config.toml
n_experts = 32
activation = "squared_relu"
steps = 11390
Below are experts of layer 6 (counted from 0) of a mixture-of-experts language model. Rows are named up (a neuron's input weights, with its number) and show model dimensions 0-191. Each number is 128 + 24 x the weight over its row's rms, rounded and kept within 0 to 255. Numbers have three digits each.
Before each expert's rows: a language model's description of what the expert responds to. This comes from a sample of Wikipedia text that the model never trained on.

# expert 13
Description: Final digits of numbers
up0:109146164142155064150116116152089133138140129160144154141126115139138123150133101073120088149090142116108093098143131110112117133113122112129142110138117126111127157115122116156152087117134110124115161123116083132128109077115132144116165112117140126122090099127157128142138123140139154088188120140166156163119133100127110143158103160142118145110138115095097143117097108132101146134140121125100112183123133147084120177105150111140174168098162191183118175091123117123147101145188111113145122122121116100167113082129132091124131099150093129141153162153109116143165149114130129105
up1:084121125123128138185122117090102127109121089100111173156147102076174143112110162115133085131150135095136156141124115129115140105142115155110132131134134104183139143142146136130154088133122145142126151115149109135169061141136148112183104153085079111110121143102120135121093140127148131147129139117101103157113104169157169175150124147164149108121130130178137128168117074122099171133142109148163143125085131133150133116110099103131144177131126135101144122141175101128135144116123113081104136113102088103126135094109124107131131121104156151119121146161110132132149110086123078129

# expert 2
Description: Person names in sports tables
up0:161119142156157092142162102108143096121146086141115126135170135153126072140141121083168113150121113127135125131137134131130098178147146170149114122122131109140086148121164115157111151113085122131124154100121120108119147084128179174120119139124114126139100154164142147132119133111136118137130152123108165092118121125137147112171107161112117120112112135127108158167086112151092139148130106080152134108124150119157145122134124116160092155126105158107129092128112150146106162111122140127165157101156135105120183138128142128068130140075137092125112141110069113109147170072089111079
up1:141093110128116143129123098160148115137083088135125155173090117117133104109150137128149163144099136143119126136116133120115117138093122138095140115131112120167163141135082143140147086120125171158106135139135129143084167118138121117145106135105135142134107134136113136156167141147133129137087101145104118085117136150125118134123175158127161146111099132152166134101140118106106072102146122118131080118185103147114091116155169123108115138155103136086103118158111125171101128207108114101143124140158099089133172176136127157124134093122096154120120098171075134149149138093137084103

# expert 7
Description: Table cell separators
up0:078102129125147142144114127123101143110110160170117137120157073108121129128119149124110140098111134159150165146143139135155138109123157173124134167143149168122158132115150114160092156102103142206108144137158144104091097134089132101087169121122149144146110130167133124138175095154171102086104113133115151142113129129139152141192127080139190093165103114126146125085132143101126137114128115165097140124124112160123153108122135112093116177132097128127160127135142091150096146180106141102118121118125115091124124157120107124088137125118150089121141106114132134123105118167121131101
up1:130071122132157134171134182134116123107083102164107110146142086143110111118090167114163144142119167108096121082178152149122119096118119148121132119139163153112122123108105109118104152115126154155123103105099103110160110120134158121107136086118182119173135143154126127118139184148134158156119160100112151103123139128136151106140120157139132180127127084112146115097130136150117124111113132178104129116139104124085130142161125149130128150166118110125131149135146139145083131154117097094110092115110119125161145195106118081110137067126097133129122094156133132160160104147111142162

# expert 28
Description: Word-initial stems in reviews
up0:104121172144153147142132158119153143138123104095114180145082122132099144146121108133160145142143160154146107114105137113102157183116141159101048176154116104072128130146162141138097107126106120104073148117155084108144103137119125129120106123132098119144108136150101146124149112150123171128115150118125158154144125105109133116119145074105150125160107124101160136139114098175160108127160139145115125161095099149145114113138153141156113136077092129127148172148111094152122139152114128205113159156108118167121113087135107108115121132103144106125102132099143128098155108137140140127
up1:135125120122142120099140108139126100119111137090099110128151125110169114136124095144109130156156117113122135125138136148146106137148098156169086119114167120098087132133108121121109136112120140132125128132138183168142109134132126136173130135089140122131108111181171131149095108097145168092123138117124122139162099132127124109115149108112178129158134109138145130165161100131125129134135104184164173113186090109073150102133173121112105145140079179116130116127108120126092101109176184127100125117120077142143105138140150158151106150172142139147143086115096099137118141086085097123

# expert 8
Description: Foreign name endings
up0:150135091130144115148154124149102115108133083132120093159075074123155114099091099127111112132148141173139147163133137102135168105154160125139136125149151165100123139109139149188085169099120135159123155078144112144144095156090146150126166134136121137110101130158120110108168154135128101119154125145139146132146089146149106105150116137154093137116116104136171130101132111123094104105124153189118139131100137171138082181120129112132151121140099120170104114127153142087118109143161123127132135112161167108097147142076101113101141136094127155102134122173143097090128135135123122104
up1:127107071132142121133111158134143147111213127110117137128100122132150101099140135123116144119124129112148132126139135177145127124109171130123119085125143133153122107151135088145118106117128105123138083122121110120175092147102137142125117156085118117153162113125103139126193167144111174107100145108126148185129117131151113149171136148080096124091118133145107158104106131096124131100141084096118112147131107132122132146151161139107124120108112106123100175130160105112097171145132168116122094131144119131167128170095116165137180106163087119088102150163113127145162083117150114149

# expert 6
Description: Reporting verbs and mid-word pieces
up0:122163112121124181091138142128092072146118113134112146167151147147149123126165094148140112126155106165137143138109105154121116155142153148107144136092103192131121154152158121156122113104103118113113103103162125169149129089147128115141120152118132144127124115128131133097136156118147118138099121105138111145127084126125150155145168119126123143124153097114149147125116145109155082150131104139151097085124114147104079183126085082106163112108169102130161124128146085123098151126144097179143125123171113095167087108108147110117141133142185072110108137100182135141131140147121111103
up1:110136132124166154125133116142153120097090110130131101164100125104148125222112113098179082140113120124161126115126119132143113130111120141128157166141144156148101117113113162143152130093126159123148123149159125134110065087088125142151184156119116105137120117129075127144154133145099121079138151115118122164162103168098097142126144165131144129091112128135150142134132128114082131149134146093125150100138158145119122182163120096115128175151102116164112094134138130137104147128123151138097112137122157117131155108071106124102136119090112138098132126113114118158121072159136151090

# expert 27
Description: Prepositions and action verbs
up0:117141125107127137121125105132123139140081113086126095084095137160125102128080140092085100149100106140107159127134134130096151118112123140150135143152145155116146146164153167145134134105104110128107079117107147139142094101170140113127146094137095122176131114123146127142107142145120122133110110100139115147083115135143106104209146186104135116133149109123101160154120164104127106180131140100156150140104165123111176146153120099121145136104134150094123141096162110108135139152142161134111109092139151104184110140180104138127138125117096107088158069138107160107163143118123154130
up1:107109170093116120147132147145180150125160133109142157107152104107081119115119110167088154098150089167115178118103118140133129113089139159143092104157124110112113181092126160120152132110147122128101152124130136112124092135101104091156108146112149160134139132068088115131137157140137119128134142161147134111131125125116092163120151155124128185122097143139176144117107078138117126100119175098135133105133100158104114079145127170132156142127135138117148122138194077107156151125112108160123111154134110139130123148118108124138132095118133124161099106190112120158092124163125130114

# expert 11
Description: Mid-word pieces, table pipes
up0:163077096111153157123086090152132101104116175108140076097105121100122135133115120126143138133118125151129153164117115079127106081158142095098134105139129117110099144152151092145086128137090123120120139112178162094135136157111096117086160109169124125126123124125131124087071135138114182161103120134134130146135091147115105146146130104103141094141140141142149146120159135124103129151162156141116149153136173174150125149136127056161131108108135158119148162147109111114131117121140171126111137140112104146121137138111131119140175142166130082144087107147098153116157139142111078111
up1:148142158080149072154121146122108077111110129110103141075135101107154137146082176150092136165139144127132151139154104123091096129119079145132111061161133148179096114146120152163146161124137138120130141124142119148129103140114146110143133139093182122083113132157175136125072137145144138098134107134127131140129142138139110103098138141139134101090131141137146151136137118123156130166118111111126163157088128145129126132119128138155150150128107174159107119105126102107130155068141125110096125136115159130122139139099112182136130119112109162106119121160139161157182106154097130080

# expert 5
Description: Units and infobox data
up0:135128139146120150127097139157091103127143105129120154103085105144130158157195113123134118135151130136138123111138132151101111118107125137067135143193110148063111137135095134121118147115121077196121133121091117139150096093144110136106159101154141128090150150082112168134116144140148138118114154091110120141148151100148140124130124127110154106104137170131130147154149143171134109114116147098127139103130132100114128131168112126136074135128077105127119126131126124130140115116118105191169090111136143136116177118125136154100135128187098126180162119161107145079136114100103137160
up1:166153123081132151172128179137121146140111122115092156115148133137083125127094118090131081064148086111168112150101114126113136139125160107140159106119127157150127128125141140126130160126108130140102091135126139139118136131142139153126177129132134118147141193159116085128124149095154129135112167073170130065170131144126124098175119128148126135112076139096145134103126119169133120154124116130095139115162165111137142161080114147119070104116142140103168123110117101132102152127124129117149135166091090108136131134139122093095155156141128136105092124109114138136160167142148110109

# expert 25
Description: List dashes, taxonomy fields
up0:128163144140124141112115096117179096096158139106129159185125104112132123123188118100120125121100106106121151111107136152130150168112118153125155142124111171147125160140117123164156133146081113139119160137137141121107123108177107115111100118120106147113083111146136211134170137097118099147166133061156120133141128119135083127125134125110131102125130128123112136132094125130146127155124119098090125105109177179142152137132150078139094136153090154100129124122142135140100099146115135147153148122172156154147131138143168125069118098131112105106158159130142097120170147093095128111
up1:091101116112140146178150125166114107116134140134142153110124072128141150129080112127121155113121113139119121095152131165085100146162131121114144121126146123128095158148113150119095134101139174131072145099095131161132147112118156126095102124144124165111149120142141113111122094185163125118131119103132158110097150154185136143139126154127146139097131164148139116087104141115108128171131125076126122151153126101116116134168164105086131116137114178111153088128136118159159119120156090151129127142179132104120175138131155108115152105087148135082097177165086110106155122143140102108

# expert 10
Description: Name fragments after initials
up0:102098156103183159132108163091101104158078108104127128167091085116112127147119123121133136118112140155129189144110107152154145111140161144111155098135125155120146134163114124129101135160110111098139050133149100119119095107157115104156159122158115123126132158151105113143139124186156132125096139071122132118124139163140143111163135131138162137110102143108122166149122134120105106091117141129106156091152102154155131150123106105109122149149151079122104119145144157129135131122098143114152125128096113132091135176163186110124137128111135167181097115083098101122107141157114117128
up1:157096101119130114135117139099149106153110128149105134114122079083135116143137113092075132138104128133096126158159135116134112159137140102126129101146123145111124134125165095159097089113132126137146120118158151160160094116139147080131124117103112128115112129146096126169148131186121121146191104132153127084121117101132173135142131124133138162147089128119183149094158115106099160157129127125139111150106106200123149134108128126152179159213129138118103136120130114121133161129130152148136112154088137118129114167104124134093128142118103127114166069118104144108136124167073119116

# expert 19
Description: Foreign name pieces, infobox labels
up0:133144128126103121143155115145133120115119104108138151094129109113159112162146101142150115125137160141167103117125090152128120112117139118139111122100165126118094178125201133126109126112132122109117138115125153110146158159102105110051177137157113121105067144170168108099110110155151159077141122112132161108112126160132049079113109104096166095082111120105138153182092108167136113137183093089129132162125155142129100128111109138148149092118151142148146119144105131144155152096136106138148134149142131127122105145127150137126133131141095140139125143133160119157150148137148152128
up1:139126135117152124142089138135155078130164092147123120157141106125106115106144133092112177136150134121105096178105093108113110133103124135089118103138118111163137119133113107127057112129122131131127153126153115150102138090127140111140107123099114125118185107104147142116111156144153133151108148110148165150089129149124136131128149127149145095104111128101131150140143130133148137146141133166145101089081111160137107088115142137181168128131155141118185149131180112156151140123117155151070146165177137111093128167100128137116154157110165188167108094144125126086114146119138171101

# expert 20
Description: Latin prefixes and hyphens
up0:088090110112143120172123096122110141103148074102088132162108121156115138157139126139123072108100101131145149150125162136134124151134141181105117131193104143099131138111162137114120134163089149159124107127163128128124127136102120128100153197121152109087155119106137138147111114150095163123096144109112138119156123089097142144134120172117177107142110153141152141143157099130137104130119085112127146134102131113131114140191144138133141121153104147138111164126140068145101119097143131184134131168117156152128105118148132137123162154147105145114147149155064140115125151099106099114
up1:099136123120123166146140129165123109100136140126156146133124124067145130098124142095136157110155103132113129104070126152093069192155118129128139131150101111148142156119139139119102117146133091112103083112145135150128132158110128120147154167098130140102149143132162144100116120139172152114136098129149160142132144123133142142104146129121128124130121124135156144143142132125141129156112155090093153177126169140107123095139138109123086067077145096112103136136131103092134142118112151120167102189126132082105098084108127134111141122112170165131088132146141158176121158192161150148

# expert 3
Description: Spatial words and years
up0:129112134109148124156107130099106145145153129111124144148104096160141121107129120103103132081091085193140130107087111147146115118130079137159115126161174105095084130098177099133158129129169102114119127096132152113107143178150100113129128153134171139111153097118084114091139163212111108120135128132163113129134128163141139129136114140126131145135159132149121165079149123101125090136126150139122158119095135141114162133112140152170108129131112190143112150123191132123128164086139146157085111093135118115142111142141099138120131118151134118124142084122134174122161108128142112133
up1:153117139114114163155103126107092113132139145126133108145115111072147097135169124124130136132116150136149150123125086087126126144149170115134091121080180116139126132098095119112127149127105125113105136108138133157123124100084174183132124130109193125060123147140138169108085102166141127108146143087148132144176101123126092112123135119153161101132122173085128145100133092135111099145171114117115116156129115123104129152087167156149116165114157161122135120124157118141139107115120127187184149135119092113123118142120077121106141097156127111140117139103145107117143091129124118175

# expert 30
Description: Romance particles and parentheses
up0:146126126126079192181097140102131126148099133134080150160127129116107099113117091172131135172118123116150108150155112127129154102129120127117129101144139096153143134122132113118150101123106098096164156138115112071114114137165132120155159119192136134098088154173179157149175139169117117126124126113082134128165105115150128114136145099136116115158130131127163119107138126115096161098136153128112129068147087163079127087116164104136122137136119126102137109131167082157109138156127121096150106142127140099125111165112135143073129115130126146093161105145161154112137116122111131129
up1:164115177135164142113155109140094103153102103150094150082127119120137116176089111114113117102132123142115136129130107134132149117167127169134152162129145117095106132130118069142124137153131075160087167154116151108184131100119098122081146108159130130138143114100147106139118146120149098140120138114095132119135163124098127159144126112136149113119136132149075140147186098121149113131128135125151110108114094103155078116129185105114093181122152151169117142143177121188116114143108130116122115075147161128149145139111097136104134143098105135106138121146125125098138077135111156104

# expert 24
Description: Plural endings and table rules
up0:085126138098114093146185110102118100120155114135127134150113116095123145152136147106121104115144091126151107133094119153173074113176106101107116118175104125130121113146118130145109139091114106130099136135128134123143158117093094129169163153119110129085128135192117189120160134135109141136145116121117153139095138184159114119131146113113134133104139094092096133097129117113147141097120159157111111167162120144142128146130111135125130144115172123108143103108141117126152151106185121117139090151144157147122097171105169135125112145085094120079116133135077134158114195167137113126
up1:140134158122132122148117150117111114147150135103138134103094130079149118170138141143140124101097132124149132108102116171124128143122140156124148141140125132110114134078169132132063151133119136144102141082085130103115080155176096151152138129129161148133147085070168147105065154155137098117128143091145157100148123114132111155122094129105143155147138143164114142108132132099081163128117109146151125113097107160136132144086153134161134124157131156169137119119170109138105102105097130124101151101061114112171129097134088132122132123093081141121110104114121170100167124140151116118

# expert 9
Description: Leading digits and syllables
up0:130123123077087134145139130112139132117116147073140133103136135099115134149129118134145088102120159104142094103100118152106114144136125129105129104110149069120165118107137135135099142125145127152065108118113141114178120154109136142104131171131159133111134086115099101095134128148192172105142152135113119145186159122119145082130110124114128117134089109135113144142108084153134138102128131096133125160174176101104164151110158178108147115128170141103124160134099136076138159125148095131124144119143108076140144115120115131117135099115130089159069123135161154127140164165162129130
up1:121130112067141154115152143082133120157139134084124100099097102132147128130121136134127119171138145122080113128131131166165108166104093153134124173135134099162118124140142081152138111097129105095149111099112137161180118098143142099083132142099189111139183125084102145089106139176121159135142131133163149135136115093126094129122137120153122159131110147151156152119114133141104132139110107122149138141105171139122142069169118095116055106100127124139121130108119119144112153093108137163116109118126094101113149144104154140155095121143128146103121149153123159102131126173115166110

# expert 4
Description: Decimal points, digit strings
up0:088112166117150141155137080102125127122068115124143112156122108116157112165119125153111136122107150093161129092121155114134112139148097121134115099122123196157132180131127132106076112121122122142136115132122089115115114144171133141143135128127095118096131157120100162149095105130120135102139139134119127173112088113122127113141182128128158093135119188125171170127136152173144133142150163123155146133144137097085081105155102114146132119053143140131104165121140106157132147103117112153107120132148158127143154116160115103118121093144092140089113100147128074179128161109123139144
up1:161098111140112133142143117126124180148101135113160112115132092160152115080106094186151118061145127172112140150116123145127115126143137153115137087120119158092117126151187112175169133100129103126104103173163126124105109141117122111130191110101123128111125119164157107109145181157148142127091118120095101157140121137158104162142147103107119132117109143097140161115144141169136146092142105119117159134132111114107157172128098104121157131127119132111116178109113125130127107112110150147119121146135129163121120131090188162110121153091106118095117096132108083088114164135153130138

# expert 29
Description: Military and institution words
up0:100149178105122174132103104129121145096106082103149138109142124106114111108156128098140099116174108155144120144102106161133087109146139159131127120135112108135126136139134168132111112137082172105123103138117081160148133128136140137101133159124106117131093137134161119121168133158127132112093134127115101189143131127130172121122155128148114116113111092130112133165116096143069084087125132185153115128182110097106091109157107155120093137114107133113109142142145089119144192161112128151130165150162153123184120094096123159122131133076114105111126132123120161106125158150149111106
up1:112114101111163133099135154160120165075135107138136094112107128148103142085120104159173133084058092120070128135133161124094093132144156130138128107167088103098129125104134164138123139125125128123119147113174145135140132125080131119098102088106141153126115142159157127136101124135165140126119116131133151124134155092119142113158098139102160174102128140095192126106142130127110093164135119157099183152124118154135136121158157118163104132131109148093109148132123089155143136141100128145142188167108140119137173164112124157130120142118142110156141095156087119124124099147114099128

# expert 15
Description: Word-final suffixes
up0:136126178137139162161150130137145126097098153122116138113137124104134101164095125141139127102122162097140094093118110110110085137163118194104173145105113153120106130130094128129107145184099149100118138107114098138115109132123170122114133109153140149140144096113116122155137148142161143110118148150167137189103133102125136131132142172156126148072133164139124133190116128161126139135127137136132131131099134119095103096142125095152119107087116144080103078125141130116093180149135132129133134146163142116148156144108158074138121161118178090143096114099089098085145152133114110116
up1:143145107130126094161160129181085119144173116123135162131099127153099118121123118146149114137145092115114109120121094129157131153093115115123134117109098145126143126132169140115085131121094096153120102134170074159107094123075099143101114189125104161055128108136143145184134108126161094136125159140159144099129110137157151149132115146095145063126114128178126128137138116111123144147117145103127111134131149172115126176128127157127148147147149115149085098148176130149101123110159150090138100090099097103140100107149109114121111095138130109139092112133147162138126162121113127112

# expert 12
Description: Line breaks and headings
up0:128116117116109115175121142083098155084169149179119112170101135139102129167161157073150110067089131112148155146123121132163099114121117134148172098123110127135128126138159163152147129141124143132115147153126143089130143122142144118116110110136132148076156097117159088168085130129111150143113139110117107093138144140133149161163112113156143122109152081139155126124123110119123106140148113125132113171078138146113143169118105138119129147073147096168117113112102091131165138128157092153139114100104137167150076131081098114124139118116106111109116101160100105138143173106120098135
up1:120079124122107130145112156135164089117118131147108133120129127127095134134136138153118122110144140121144141142140115106147157108092120115126197110131104089074119135143146147128115092113158117159118118157166131130166145140129141113175135165093159128103087134122124161131132147111129148161120164097106130144124141166139149136143095134097121109085113107132109115155095088136122131116141139138168111118146150125169119121108181156121133130111124077148133109119129113061093114134207144137162099146149117068118153137102144126127144103137142131133077114118165165109124084151118200107

# expert 0
Description: Agent-noun and name endings
up0:096133168127109114164137095167107138089113135098137163119132127092105144167135153136171081146163107157126128141142119099125171109148096158148114121125160147143118132124118129151115109152123146134125127115135113152149148106172121177123169120112087146139103132121106115112110125169126144127150146098134128111143148123084168125146146114114155137127146133138135158138097120155118122144143081115131128131105152138122114113111098142118088133107165152121128081173082090151100087145126126140167109108149120112109185153109056176085136122161106108128126147102061127128156177136151107095
up1:139130085110133141154138155116104124116102100140122178133114121089122069095143102149124166142122149124122117119126139146088113114127115145124119101109135126085145136134099140163120108117134088107119068131123126135100141131106115152180127120122083151128135179114118109077132123145123179140091156134110127117175134168089147102134173170149126149099099106183147160110142138111088107106155173163167123183129120131135108122110117145093137162101127199105134154145145098137122107116124113160124107148159090101169129133120122085133148111122136143124115158142143122114144133156168108146

# expert 14
Description: Prepositions and auxiliaries
up0:138085114150137160164088148131135125091126153099125136153108100157097137128160128090101131093137162150121113104155137132119118140105144187135160118159149081183116129147119146167111130124152122114110111121132122172141142120094129125123148176099105121156139133124162112130096124139142160156131171124113079105080125144149121104135124188113153161120090145179109148141092126085130114121156087129150099169101115173101070133131117141120106132119143120099126122110129139107160148122063131108115117090137140129111119120119134120102121075104136167118142138111147137171144167157120116107
up1:114118116099068179142114153149092150153143176098082159101104122136099083138129114124126144087089144167123129136107063115085100093121118134119149109122110130141109108169177101114113082113124115118136134095146138120141131108137124182155104163091119163093085119147153152132118164161127132151134147115112101123136086140140102150149135126148112143088138179113168140112117132131109127145148067171100109130117108158152124163135165150140123139117140093179163095146120138126152137136116186099120118136115110110145124118105098138100147135121140123145128163137131119145098127150114130137